config.toml
n_layer = 12
d_model = 512
n_experts = 40
experts_per_token = 4
d_expert = 64
d_shared_expert = 256
activation = "swiglu"
moe_layers = [1, 2, 3, 4, 5, 6, 7, 8, 9, 10, 11]
router_score = "softmax"
normalize_top_k = true
routed_scale = 2.5
balance_loss = 0.000194
balance_bias = true
router_z_loss = 0.001
n_groups = 8
groups_per_token = 3
init_std_router = 0.0102
lr_router = 0.00105
n_head = 4
n_kv_head = 2
head_dim = 128
vocab_size = 32000
norm = "rmsnorm"
norm_place = "pre"
norm_eps = 1e-05
positions = "rope"
rope_base = 10000.0
rope_fraction = 1.0
qk_norm = false
attn_scale = 0.0884
tie_embeddings = false
parallel_block = false
init = "uniform"
init_std_qkv = 0.0158
init_std_o = 0.0
init_std_up = 0.0158
init_std_down = 0.0
optimizer = "soap_variant"
lr = 0.00197
lr_mult_qkv = 0.5
beta1 = 0.95
beta2 = 0.95
lr_head = 0.00508
grad_clip = 2.0
warmup_steps = 200
schedule = "cos"
final_lr_fraction = 0.0
batch_tokens = 131072
seq_len = 384
doc_mask = true
train_tokens = 575900000
steps = 4394
dataset = "wikipedia_en"
Below are experts of layer 7 (counted from 0) of a mixture-of-experts language model. Rows are named router (the router's row for the expert), gate (a neuron's input weights, with its number), up (a neuron's input weights, with its number), down (a neuron's output weights, with its number) and show model dimensions 128-255. Each number is 200 + 20 x the weight over its row's rms, rounded and kept within 0 to 999.
After each expert's rows: "raises" lists some tokens whose logits its average output raises strongly, later layers aside; "comes before" lists some tokens at least twice as common just after its tokens as in all text. This comes from a sample of Wikipedia text that the model never trained on. Tokens count by the router's weight.

# expert 18
router,207,244,224,208,193,180,226,260,244,227,167,198,231,215,180,190,185,177,217,226,224,173,203,215,221,212,199,196,191,163,217,204,158,177,199,213,196,188,205,204,193,204,246,243,183,161,224,222,188,188,210,224,202,185,167,176,214,200,195,191,172,226,183,193,215,192,209,192,163,194,203,224,210,207,193,174,228,212,204,173,201,186,180,214,216,179,197,206,191,177,192,179,169,197,229,212,215,206,224,207,203,164,181,187,173,204,201,227,185,195,211,197,169,216,203,246,217,204,215,186,199,191,179,223,204,195,154,200
gate0,214,199,204,206,219,204,194,205,213,226,209,173,190,188,170,182,205,212,187,193,205,232,206,202,205,198,240,181,230,193,204,237,189,177,188,205,194,181,176,223,227,242,213,239,201,179,224,160,184,229,196,219,194,195,179,207,204,210,205,207,188,217,217,206,206,197,207,201,186,179,203,205,174,208,210,199,215,212,202,197,217,194,220,197,208,208,196,254,213,216,221,139,178,218,193,184,242,213,196,202,194,204,182,201,181,196,200,217,196,224,156,196,219,224,191,227,201,217,226,181,186,212,221,202,203,179,198,205
up0,233,198,204,208,202,208,194,195,194,207,197,210,207,181,181,172,213,190,239,200,167,204,208,215,182,163,227,198,236,180,202,245,188,190,205,161,209,172,159,210,217,210,180,193,222,201,208,176,180,209,255,217,197,178,181,220,194,208,228,195,186,187,205,213,179,184,205,234,186,194,206,166,174,216,203,196,229,180,195,208,181,172,186,209,214,210,222,213,193,188,227,186,189,211,221,228,214,194,205,170,235,184,190,199,151,224,193,182,207,211,164,195,214,226,248,209,222,219,198,221,197,219,197,222,199,183,216,195
down0,204,195,181,188,221,196,244,201,187,228,190,237,188,196,209,254,172,182,215,186,189,177,169,189,200,226,189,204,178,200,205,151,184,213,233,185,192,209,167,192,253,206,202,208,163,181,214,208,181,203,209,164,202,192,194,223,174,216,214,211,201,204,201,230,181,202,212,236,202,205,175,194,199,205,160,190,188,182,154,195,201,210,162,202,230,189,219,198,158,194,178,196,228,223,237,222,188,221,192,209,196,178,216,218,243,207,158,163,228,220,214,214,206,204,201,221,232,218,170,189,208,207,234,188,216,196,196,217
raises: "\n", " of", " |", " ", " ("
comes before: " |", "th", ";", " years", " September", " August"

# expert 9
router,168,162,178,184,214,161,214,212,220,224,168,173,208,189,208,179,252,208,220,186,195,158,218,207,191,195,175,214,161,167,213,189,195,174,223,210,179,228,230,171,217,224,214,226,166,176,224,177,221,157,200,209,205,182,186,188,218,185,215,226,193,226,179,185,204,189,180,210,209,213,211,214,186,178,175,201,195,209,174,186,209,206,178,197,221,164,198,205,241,187,206,177,199,182,231,216,193,223,198,197,192,192,198,214,159,178,217,204,203,223,190,198,176,230,224,229,227,204,214,189,226,178,191,201,200,186,187,208
gate0,196,211,196,224,208,155,182,202,182,180,201,182,158,209,188,196,212,227,227,166,193,214,170,203,206,189,165,192,216,225,203,205,215,232,218,266,206,211,175,208,176,205,200,211,198,202,227,203,171,200,197,225,194,246,165,165,211,212,195,209,191,215,153,203,228,176,157,215,210,209,223,188,196,181,175,204,200,200,203,172,212,181,197,200,166,183,237,181,248,163,192,167,179,203,206,208,202,213,193,198,177,169,198,170,168,201,187,216,190,197,248,203,226,176,212,218,203,181,197,190,166,194,212,192,224,206,201,198
up0,181,201,198,166,211,217,192,226,201,201,190,185,231,205,217,197,190,223,176,228,188,200,255,182,192,200,197,200,188,189,214,243,178,200,186,183,168,185,215,190,223,223,203,189,203,194,172,168,226,187,175,207,194,194,217,232,205,174,199,175,200,214,211,238,186,239,202,208,172,160,178,231,188,190,171,212,199,216,180,216,197,227,181,207,185,209,189,231,235,250,195,195,215,198,191,180,194,180,206,209,214,204,202,186,237,188,199,165,248,178,185,189,193,208,166,185,208,220,219,196,200,212,193,195,207,217,182,252
down0,162,172,178,192,194,221,195,234,216,189,192,213,185,215,219,209,173,218,247,220,216,192,213,193,229,180,217,196,197,209,196,199,233,171,249,183,196,154,190,222,216,224,177,187,227,172,187,257,209,225,198,202,203,178,190,194,190,192,197,193,149,181,213,191,201,138,197,183,200,198,211,218,244,162,252,158,201,170,172,174,175,251,153,182,214,190,218,206,167,219,205,185,187,224,200,221,182,174,212,205,215,193,187,175,202,154,181,167,208,217,171,198,182,215,189,192,171,183,199,180,189,226,248,204,215,215,180,187
raises: " ", "\n", " 1", " 2", " 3", "-"
comes before: "\n", " |", " ", " 0", " 1", " 2"

# expert 33
router,208,230,163,156,184,196,206,248,209,201,220,198,231,219,206,210,176,198,180,211,211,162,187,221,229,200,194,206,189,171,218,208,194,203,185,191,190,213,220,224,197,196,219,225,191,183,229,185,196,202,237,194,165,202,179,189,187,227,232,181,203,196,192,224,234,220,203,203,185,234,201,219,201,210,165,177,219,204,202,192,196,199,207,214,204,194,185,245,206,176,179,192,193,177,183,209,212,205,180,185,175,197,221,201,195,193,242,188,190,205,189,215,200,223,226,204,187,192,187,195,225,180,184,217,232,245,222,244
gate0,237,203,220,190,200,211,180,164,184,168,206,218,233,227,186,209,180,185,180,191,210,177,208,217,245,219,184,202,204,173,174,199,224,234,195,217,194,194,216,190,192,230,225,201,173,213,177,217,168,176,221,200,181,217,166,214,204,204,200,165,207,221,194,221,164,213,190,192,202,209,216,201,185,239,203,181,184,184,227,203,186,208,188,214,192,188,194,226,193,203,226,221,197,172,230,221,209,187,204,220,189,183,227,201,226,199,171,235,188,232,185,148,190,210,201,196,177,199,182,210,206,162,210,195,207,175,191,261
up0,155,211,168,197,181,217,211,234,213,237,215,167,154,194,215,186,242,207,226,192,203,210,219,178,163,196,191,210,190,212,207,206,188,202,200,200,216,198,177,191,195,188,178,214,229,186,225,181,228,220,186,248,221,193,196,188,192,212,218,226,208,181,185,194,216,187,197,188,215,179,218,188,213,159,192,207,210,200,176,194,216,198,218,193,216,185,217,176,218,192,158,183,191,202,177,175,220,227,180,190,210,229,178,184,204,212,218,156,203,187,202,213,206,227,207,225,211,187,216,180,179,222,206,211,209,234,178,169
down0,180,228,210,220,210,191,216,201,235,237,181,201,198,169,166,156,216,212,211,216,224,212,201,172,210,204,229,185,216,204,211,191,193,190,203,207,182,179,205,243,239,194,176,196,187,202,206,221,219,236,216,190,245,181,188,215,220,206,207,184,176,180,216,199,213,175,231,225,185,194,225,219,233,179,217,201,176,221,173,231,170,205,184,202,176,198,199,228,193,201,217,228,182,183,228,247,192,186,219,165,198,205,195,176,191,197,229,183,188,189,203,207,229,178,213,199,191,209,188,213,234,183,190,217,234,189,208,202
raises: " (", " a", ",", ".", ";", " "
comes before: ".", ",", " of", " in", " and", " ("

# expert 24
router,209,210,175,216,192,173,189,207,207,238,203,218,217,220,198,188,220,190,229,200,208,182,185,220,235,216,172,197,140,184,200,217,199,187,214,196,168,190,217,172,160,218,210,226,166,170,241,187,187,187,188,216,186,185,182,194,198,228,199,205,191,228,187,238,213,247,157,205,213,227,204,187,177,213,184,199,204,205,197,191,235,211,174,218,210,180,199,222,222,166,210,191,155,170,212,207,190,203,209,175,195,173,193,216,188,201,221,196,214,243,243,236,168,201,209,222,205,187,208,174,200,182,198,208,206,218,190,220
gate0,204,199,254,208,176,209,206,191,208,229,180,188,224,198,197,187,216,227,203,200,165,207,202,202,208,203,209,215,220,219,238,235,229,197,193,225,196,182,196,246,176,201,209,183,210,183,202,231,157,216,166,203,211,211,205,202,180,172,237,162,184,217,188,220,172,177,197,215,177,220,185,212,184,205,186,211,205,192,188,190,207,180,190,213,186,224,178,180,208,190,230,186,181,157,217,204,201,197,206,184,170,208,225,177,182,210,225,194,234,191,210,183,228,213,196,200,200,210,209,202,203,166,212,208,221,258,213,211
up0,229,217,228,210,194,194,195,198,205,228,203,164,233,170,200,182,202,199,188,205,202,191,238,165,217,228,219,165,217,213,192,241,225,182,204,201,210,186,204,234,185,196,179,196,165,195,209,186,200,210,188,212,191,191,211,230,230,185,178,168,191,221,205,217,169,251,221,214,219,225,176,214,197,194,207,195,159,171,178,198,219,189,170,205,183,242,173,164,186,171,209,178,179,200,211,195,188,205,211,227,173,241,221,175,192,205,224,176,181,184,186,204,209,221,177,234,182,212,188,188,178,177,159,205,249,235,185,217
down0,193,185,216,224,178,192,223,158,209,176,176,218,188,224,206,176,218,208,189,200,183,196,219,192,217,209,209,205,205,197,224,210,175,173,182,200,217,228,193,256,228,191,202,225,199,169,196,195,193,218,208,184,216,202,220,219,172,205,203,173,197,205,198,209,208,179,226,222,216,176,211,181,219,221,206,248,168,201,190,151,210,200,214,229,206,244,164,206,204,199,201,203,222,185,180,210,208,224,201,205,203,196,217,214,204,200,221,214,226,229,201,183,209,177,171,193,237,193,224,209,224,190,218,200,177,151,194,167
raises: " the", " a", " an", " one", " their"
comes before: " the", " a", " his", " an", " their", " its"

# expert 28
router,179,182,196,210,168,176,217,223,198,200,194,224,195,197,198,197,178,227,201,201,208,200,182,244,241,210,201,197,157,167,222,205,191,188,197,221,166,196,218,176,179,230,221,201,165,175,227,189,189,174,222,222,177,147,164,210,218,198,210,181,193,228,166,259,224,191,197,208,193,221,216,185,181,214,201,157,217,220,219,204,201,212,210,192,212,178,180,224,213,175,191,196,203,179,231,217,231,199,212,206,186,192,188,201,189,169,217,201,176,215,230,249,176,203,211,205,189,179,225,184,209,202,183,209,215,196,174,220
gate0,173,190,164,232,230,192,210,211,187,179,205,213,224,214,219,175,205,188,202,165,210,199,259,203,182,200,209,153,198,202,209,228,187,211,209,202,212,203,192,199,223,156,199,205,204,214,197,198,190,182,197,205,195,172,202,162,207,173,191,202,148,203,227,216,168,189,192,207,212,175,177,168,201,194,204,220,207,241,217,241,218,228,197,225,219,190,185,203,201,237,205,197,219,227,212,227,207,194,176,188,221,192,215,206,233,197,214,212,188,184,176,213,204,205,186,191,185,185,199,234,198,245,221,175,233,221,191,199
up0,206,194,223,219,158,204,204,206,216,195,180,187,204,186,212,223,200,189,203,221,213,242,201,214,187,188,178,241,216,230,211,162,187,167,174,214,211,197,176,251,192,244,204,204,209,187,196,208,183,193,202,158,185,226,177,185,208,197,233,212,212,191,241,207,236,185,199,230,189,231,233,211,203,192,191,184,198,177,210,171,186,192,188,183,183,196,215,253,222,176,200,194,194,175,180,203,200,192,231,214,195,205,187,193,185,182,164,222,175,151,188,180,216,160,204,244,207,221,200,212,197,187,199,238,171,202,199,184
down0,209,224,155,208,186,186,215,200,173,183,178,193,185,200,206,202,228,209,228,210,191,177,185,233,198,213,198,198,157,173,202,199,196,234,192,208,223,173,164,214,208,196,189,208,170,164,208,198,214,190,181,218,194,228,183,220,208,194,211,192,181,178,180,214,211,176,211,218,211,199,179,202,191,205,218,196,236,179,189,225,220,167,196,217,191,159,205,184,216,200,177,206,203,224,169,237,153,182,177,175,205,178,193,225,227,220,214,189,185,224,161,163,185,244,224,205,178,192,196,214,204,212,201,212,233,207,202,202
raises: "-", "===", "==", "\n", "The", " and"
comes before: "\n", "-", "==", "|", "The", "==="

# expert 12
router,189,203,187,219,200,176,200,236,206,208,169,179,185,200,193,200,228,215,190,194,202,181,207,203,198,213,191,208,154,165,198,202,184,202,198,222,198,190,253,189,188,223,230,213,199,172,240,207,172,180,224,234,169,153,166,193,209,183,224,178,192,186,205,209,218,201,211,214,207,206,219,207,190,198,176,157,225,202,211,184,194,240,198,215,217,177,206,227,210,189,184,184,188,209,200,254,219,199,186,200,208,211,169,229,207,185,209,215,200,205,174,233,179,195,216,212,205,190,235,179,183,182,184,183,240,221,188,201
gate0,198,205,192,222,161,201,247,203,173,180,215,194,164,219,209,200,224,181,220,237,168,204,176,198,209,220,213,187,194,218,177,196,217,209,244,207,232,191,206,202,172,202,202,211,203,216,230,207,194,188,202,194,220,214,191,240,217,202,206,187,197,217,211,207,191,200,190,193,219,193,197,210,176,234,198,222,210,220,237,199,184,168,211,200,204,207,207,189,193,210,186,200,186,169,179,163,205,163,221,179,220,164,191,211,175,179,212,200,237,199,196,210,194,194,178,215,180,220,209,177,189,202,178,231,201,198,220,213
up0,230,207,183,211,211,214,192,187,184,197,219,180,199,234,185,177,152,228,218,171,208,197,217,216,184,205,198,208,211,206,205,192,157,187,178,175,185,216,191,195,223,202,204,203,149,181,189,183,190,215,164,240,182,221,195,205,221,201,211,184,161,217,185,194,219,231,202,200,195,187,217,211,178,180,214,195,190,192,176,199,199,193,206,178,183,220,165,205,220,200,208,177,170,171,211,206,222,212,238,221,212,225,200,202,206,222,213,204,172,212,190,174,218,198,213,191,223,210,193,201,196,186,252,169,211,202,173,201
down0,173,176,187,228,238,202,174,199,214,188,194,202,183,205,189,155,228,205,204,213,223,171,214,181,217,200,211,189,227,215,186,198,179,193,191,212,210,163,175,227,218,216,206,191,229,204,182,177,205,183,198,193,234,227,214,192,196,229,170,210,194,191,164,176,208,210,197,207,183,189,198,174,194,181,199,194,223,218,176,173,223,208,199,177,205,216,190,223,189,205,183,170,209,218,166,219,198,166,187,217,216,214,144,182,169,180,192,211,189,179,228,203,171,234,190,216,198,199,224,201,194,205,180,241,169,193,185,237
raises: "|", "===", "-", "\n", "The", "=="
comes before: "|", "-", "\n", "=", "|---|---|", "|---|---|---|"

# expert 0
router,208,193,190,173,192,164,214,205,231,197,202,209,221,197,196,190,234,182,233,205,217,195,198,183,200,205,179,194,183,163,226,232,178,158,235,214,179,201,227,206,156,189,195,208,204,185,245,197,215,207,196,225,198,197,173,176,197,187,196,224,201,184,220,213,216,207,196,204,202,228,224,192,193,230,189,201,205,226,211,175,198,208,217,195,211,155,204,204,199,181,171,204,176,196,195,228,182,190,197,203,209,190,176,246,173,176,230,194,215,197,175,209,165,196,205,190,219,192,217,172,215,217,183,186,226,206,182,215
gate0,173,177,201,213,187,197,197,207,164,195,201,196,214,232,202,210,187,209,210,218,222,209,219,203,169,198,195,168,186,196,202,205,209,196,213,233,185,178,191,208,197,200,222,225,194,234,221,189,202,227,174,203,213,245,200,231,190,207,175,188,189,188,171,214,200,167,210,209,198,183,236,215,182,195,172,179,222,204,203,180,207,193,200,252,204,192,218,178,195,197,172,199,202,170,202,185,179,177,228,219,194,199,205,231,178,166,182,183,202,192,160,202,199,193,181,172,188,188,188,240,228,211,194,194,205,215,210,193
up0,202,251,213,160,226,209,162,156,197,196,211,192,198,211,197,195,189,217,199,198,188,216,214,202,217,223,193,182,231,193,178,225,159,207,236,177,193,192,179,206,205,247,179,259,210,212,235,201,211,197,205,197,210,215,242,197,172,209,183,196,169,219,222,219,205,183,196,183,198,222,198,197,207,212,206,229,216,185,181,176,201,207,169,195,209,193,224,227,182,230,216,184,184,207,192,186,179,169,211,246,203,224,218,159,170,208,209,199,192,190,195,211,168,180,213,185,193,189,192,183,196,177,220,214,214,180,193,172
down0,181,166,211,199,212,180,183,190,201,214,209,240,231,212,199,219,195,221,236,188,205,225,170,176,220,226,191,214,200,231,198,193,233,190,207,230,206,190,184,184,208,227,230,204,173,190,214,191,200,234,198,188,221,211,228,223,215,192,193,203,174,168,180,207,193,201,184,211,169,200,195,183,195,195,189,179,231,196,189,182,204,171,201,220,188,220,214,201,219,197,198,192,199,196,165,173,217,210,249,233,154,229,206,197,216,190,192,211,190,224,186,215,200,203,227,203,227,231,157,195,242,196,183,176,213,182,214,186
raises: "\n", " ", " (", "."
comes before: " ", "\n", "---|---|---|---|", " 0", " 1", " 2"

# expert 11
router,170,186,212,212,146,176,218,202,221,216,194,195,169,207,183,171,183,171,227,211,203,212,197,196,191,225,157,203,177,203,187,222,218,189,202,215,194,204,238,196,182,234,215,213,180,184,181,191,221,180,238,239,169,168,174,194,214,247,188,184,185,208,195,217,211,212,185,191,216,218,223,178,199,208,198,193,204,206,214,177,213,211,194,224,237,192,204,220,231,197,184,182,189,209,187,209,211,249,233,222,221,193,178,223,189,189,200,210,187,212,227,199,168,203,215,247,188,189,232,199,190,166,186,207,195,206,192,204
gate0,251,188,219,195,179,178,212,220,189,205,217,185,203,222,208,191,204,206,206,184,223,199,214,198,222,235,206,196,236,194,200,208,223,195,204,183,204,221,212,172,183,192,183,198,207,197,203,203,197,219,202,237,224,195,187,212,190,204,200,265,194,195,178,195,201,168,214,176,239,229,215,207,203,191,226,201,209,203,227,210,208,156,181,231,216,206,190,206,212,230,213,195,215,187,219,203,203,201,223,189,163,171,167,216,195,201,176,233,206,207,179,216,187,198,181,206,179,198,191,183,209,199,180,219,226,237,203,197
up0,230,202,216,191,177,191,203,181,175,175,220,161,199,214,203,205,210,217,192,189,222,184,187,199,248,253,211,158,249,186,162,187,230,195,233,188,185,205,226,193,193,206,214,200,215,198,192,189,223,215,204,211,220,195,165,196,186,221,196,228,218,200,167,200,225,179,225,172,244,242,189,204,186,206,233,211,193,211,216,185,186,153,171,219,203,214,195,204,227,234,202,191,216,185,208,189,210,190,201,193,173,171,176,212,205,220,180,205,200,193,189,196,193,187,189,174,187,211,189,198,209,181,164,216,244,223,221,224
down0,196,216,248,184,240,186,191,162,191,148,202,183,199,182,153,225,177,216,215,193,180,182,215,218,227,166,220,186,221,184,160,213,176,215,179,223,172,180,183,232,199,200,223,201,189,150,208,203,236,218,222,210,195,196,214,226,191,198,221,192,178,184,220,196,189,222,189,200,157,240,181,207,183,216,135,202,213,207,172,187,173,214,218,169,193,170,215,243,185,187,179,178,210,213,177,201,191,188,200,207,209,156,202,231,243,191,231,221,189,161,232,216,207,172,208,194,192,219,204,203,191,196,208,182,204,200,184,220
raises: ",", " to", " with", " in", " as", "\n"
comes before: " by", " to", " in", " a", " on", " as"

# expert 38
router,174,224,196,236,200,183,190,210,210,210,157,242,192,217,160,190,218,199,218,209,182,178,207,218,186,245,177,188,155,194,204,185,182,207,235,196,167,161,200,205,170,212,199,200,209,188,208,195,232,188,218,201,181,195,171,174,232,177,208,186,225,202,207,237,217,254,185,213,182,226,194,213,181,217,185,193,220,220,203,186,206,237,163,216,217,177,191,210,222,204,186,198,187,168,208,199,231,229,199,215,183,197,191,199,160,211,202,210,203,214,240,226,168,207,201,242,218,172,197,180,216,183,215,177,222,204,192,204
gate0,204,175,173,230,220,204,211,195,218,225,183,193,190,191,182,212,191,243,218,201,191,190,190,183,186,201,201,218,220,203,228,237,202,205,192,167,200,180,220,193,191,217,201,173,182,194,187,198,192,202,225,251,170,220,182,153,194,228,191,233,217,206,172,194,165,194,172,171,225,215,204,217,187,213,190,188,174,168,225,222,209,190,210,195,193,191,220,207,218,187,208,190,215,226,202,223,211,260,245,216,195,166,189,182,206,177,215,178,210,206,230,173,221,233,184,230,229,244,231,215,206,221,219,209,204,223,222,177
up0,206,158,198,208,197,213,210,211,204,236,189,197,182,181,186,197,185,215,186,224,212,212,184,174,216,207,196,202,198,225,226,200,202,209,209,152,205,181,203,177,223,201,214,192,187,216,193,197,172,194,229,258,200,228,190,187,185,207,216,223,227,168,208,192,169,198,195,185,207,197,212,201,185,179,185,213,179,201,209,207,168,217,199,184,187,201,211,209,219,205,213,239,201,220,194,207,236,259,247,189,188,175,184,187,221,176,233,170,195,188,222,169,177,214,182,204,196,219,208,269,187,218,182,206,180,221,200,163
down0,186,167,166,201,188,202,179,214,199,165,220,228,181,225,203,186,192,188,192,217,169,202,229,234,214,230,195,203,192,222,214,197,176,191,178,243,222,185,223,212,196,177,204,190,171,161,201,217,244,191,181,202,166,187,224,191,178,212,174,201,200,218,227,238,214,196,197,180,202,186,223,204,201,207,219,212,205,203,201,153,200,242,214,207,220,216,190,189,187,223,214,193,179,185,212,201,149,150,193,233,228,168,212,241,202,182,204,174,228,198,234,206,181,184,224,158,183,217,193,183,179,185,202,201,193,186,199,214
raises: " the", " to", " in", " by", " a", " with"
comes before: " to", " that", " the", " in", " a", " of"

# expert 17
router,159,196,199,183,207,185,208,210,226,224,175,199,206,192,210,171,228,220,222,191,207,166,213,225,212,203,197,240,176,163,188,231,197,161,186,223,199,170,202,208,206,211,182,204,199,202,220,211,185,158,229,190,177,169,193,179,227,223,209,193,196,209,176,186,241,202,185,199,197,217,239,184,165,201,192,173,188,212,191,171,236,227,159,208,206,178,194,199,192,163,201,166,206,218,196,216,210,203,217,195,184,187,196,232,189,212,217,246,187,185,197,220,207,202,213,221,205,203,202,145,222,205,174,200,215,216,219,180
gate0,193,184,220,213,163,192,185,221,188,211,211,202,205,201,203,212,213,203,190,201,210,202,182,227,206,174,191,211,186,191,218,197,186,213,180,186,205,199,195,208,207,213,215,203,201,188,201,238,201,240,223,188,215,189,196,216,210,252,192,229,176,198,167,166,181,166,204,193,191,206,187,231,196,177,174,205,212,222,171,181,206,223,189,184,175,188,169,192,185,198,234,193,218,215,200,203,195,177,188,194,226,211,189,188,195,213,200,232,223,196,210,158,184,214,213,243,200,187,245,172,216,196,199,212,226,191,218,175
up0,162,178,214,179,195,224,199,192,249,237,180,256,238,207,219,185,207,204,177,160,208,225,207,172,217,194,164,219,189,187,199,192,212,170,205,199,201,212,221,197,209,206,212,176,229,170,171,224,227,220,191,178,177,162,194,194,220,210,212,212,181,209,165,203,197,184,198,223,157,197,214,195,216,188,196,224,199,185,194,201,192,205,197,208,190,185,166,210,212,201,194,190,196,214,222,211,218,176,212,203,201,215,194,178,210,226,220,185,209,238,190,185,181,173,230,233,215,203,218,192,186,194,225,196,186,181,224,192
down0,169,213,233,207,234,145,201,203,205,214,202,222,224,194,205,189,220,212,214,230,211,199,188,177,217,216,194,234,189,188,218,174,195,177,191,207,192,198,181,233,198,199,198,179,173,193,176,209,222,212,209,169,169,212,190,195,215,165,206,210,183,238,192,188,208,187,193,168,183,212,226,249,154,199,188,210,187,183,254,215,206,187,205,216,160,202,218,218,216,203,238,200,205,211,204,183,217,235,187,202,176,243,215,205,206,192,229,217,210,203,188,213,171,185,214,175,208,216,184,217,206,191,188,217,209,192,203,198
raises: ",", ".", " or", " and", " in", " ("
comes before: " |", ";", "a", " York", "·", "th"

# expert 30
router,206,219,212,205,191,193,227,225,204,220,204,197,210,221,192,195,223,178,193,190,208,194,171,225,195,246,185,193,191,151,217,198,170,188,227,226,183,178,202,192,194,206,221,225,181,200,219,193,192,169,213,235,191,163,186,188,193,217,196,159,196,210,185,208,216,230,197,231,188,192,212,177,210,189,167,189,228,194,229,209,193,212,199,194,200,180,168,217,217,185,200,192,208,178,206,218,192,195,217,203,181,188,202,206,188,155,227,206,177,204,221,218,188,254,208,233,195,165,213,185,204,175,184,184,199,210,196,231
gate0,248,165,222,220,193,142,174,207,183,200,177,170,176,206,234,210,184,156,190,200,179,185,188,212,228,251,192,232,220,207,242,212,177,174,203,203,208,197,188,181,197,210,207,195,221,165,210,194,200,193,192,188,172,211,203,185,194,201,210,173,201,176,193,230,192,236,195,194,216,194,221,197,183,178,156,158,225,191,199,205,193,182,195,207,197,182,181,225,234,216,183,184,210,181,184,192,192,207,218,189,231,205,221,213,195,218,153,207,199,203,220,186,193,148,233,145,175,199,179,217,178,211,198,201,193,146,225,201
up0,217,182,209,236,183,163,206,181,197,190,129,196,169,174,220,229,222,170,191,201,151,225,197,196,209,216,215,232,156,214,219,214,155,202,212,217,224,192,193,204,228,205,200,220,218,166,203,188,212,187,226,219,162,159,192,213,192,177,187,155,172,209,206,230,187,232,211,205,179,186,193,220,181,196,166,174,185,229,201,218,186,208,176,187,181,222,164,187,197,206,183,222,220,204,175,209,187,188,197,206,213,205,200,199,202,181,211,207,211,203,229,206,167,172,211,153,196,245,207,204,187,195,191,201,182,173,207,193
down0,209,221,187,240,191,189,156,236,178,202,178,190,168,193,207,208,216,222,200,167,173,201,203,183,209,229,225,239,211,246,171,202,216,175,187,194,218,183,199,175,191,209,181,212,204,213,213,195,211,178,195,189,219,211,157,178,224,188,223,200,179,241,197,185,188,194,186,202,201,194,199,216,199,164,203,185,196,192,201,189,179,184,154,186,179,198,170,218,169,183,181,189,177,198,212,202,229,221,229,184,214,232,155,215,224,196,184,206,184,188,176,188,185,156,194,185,193,231,211,197,170,182,181,174,171,223,214,197
raises: " in", " (", " he", ",", " by", " "
comes before: ".", " of", ",", " and", " in", "s"

# expert 31
router,178,208,196,189,185,174,228,183,210,224,205,198,223,187,184,145,231,189,214,193,224,155,177,182,217,206,171,200,167,188,175,212,193,177,247,241,184,191,208,199,198,229,238,221,173,178,209,235,219,193,212,196,209,192,192,170,237,232,240,193,209,231,194,212,180,230,193,235,186,246,225,217,217,222,191,191,205,208,166,209,181,234,190,222,223,186,188,223,204,193,214,180,181,179,236,215,206,200,196,251,188,208,189,201,197,201,224,241,172,201,164,219,197,216,209,227,176,178,237,214,200,189,177,198,214,201,208,227
gate0,213,192,165,212,202,219,215,223,191,194,207,191,198,208,212,200,200,189,181,187,202,189,198,222,235,177,192,173,179,202,164,201,222,203,181,196,176,160,193,243,159,182,207,183,201,230,206,193,187,188,264,228,200,204,217,172,210,252,218,166,147,214,207,181,185,233,185,195,204,176,190,205,181,203,191,221,239,188,211,224,192,172,229,192,203,192,208,215,215,189,219,179,159,210,218,137,180,230,182,175,191,181,200,254,234,222,235,216,226,201,202,166,170,218,215,193,204,228,179,220,200,202,183,204,191,196,219,203
up0,168,175,224,198,202,185,189,185,237,220,195,193,161,194,201,207,199,228,191,192,207,203,188,205,212,203,199,248,192,225,213,193,202,227,222,187,194,246,203,194,189,231,198,215,219,222,186,189,190,219,161,164,205,206,189,165,216,187,189,228,189,242,238,162,232,204,228,182,196,246,206,227,220,168,183,226,192,179,215,205,209,212,195,204,235,208,212,173,219,189,196,208,204,208,229,213,227,183,214,219,180,199,204,206,222,164,234,190,192,152,211,229,210,176,154,226,190,220,225,151,209,190,193,210,181,228,177,204
down0,191,221,200,200,165,222,205,198,179,207,212,157,200,194,196,177,165,198,194,246,224,169,159,180,190,194,178,186,213,196,203,229,197,227,214,198,205,207,214,206,235,207,203,193,217,150,174,220,207,199,202,212,221,143,216,215,169,190,166,215,186,181,177,195,211,192,210,177,208,216,202,215,191,205,218,207,210,191,194,160,186,197,197,223,192,232,208,192,189,185,225,238,232,178,215,265,173,162,216,189,182,210,163,176,180,207,225,217,174,178,202,189,189,218,210,198,213,160,225,199,216,184,197,205,175,221,254,216
raises: ",", " with", " to", " and", " on"
comes before: " the", " of", " in", " a", " is", " was"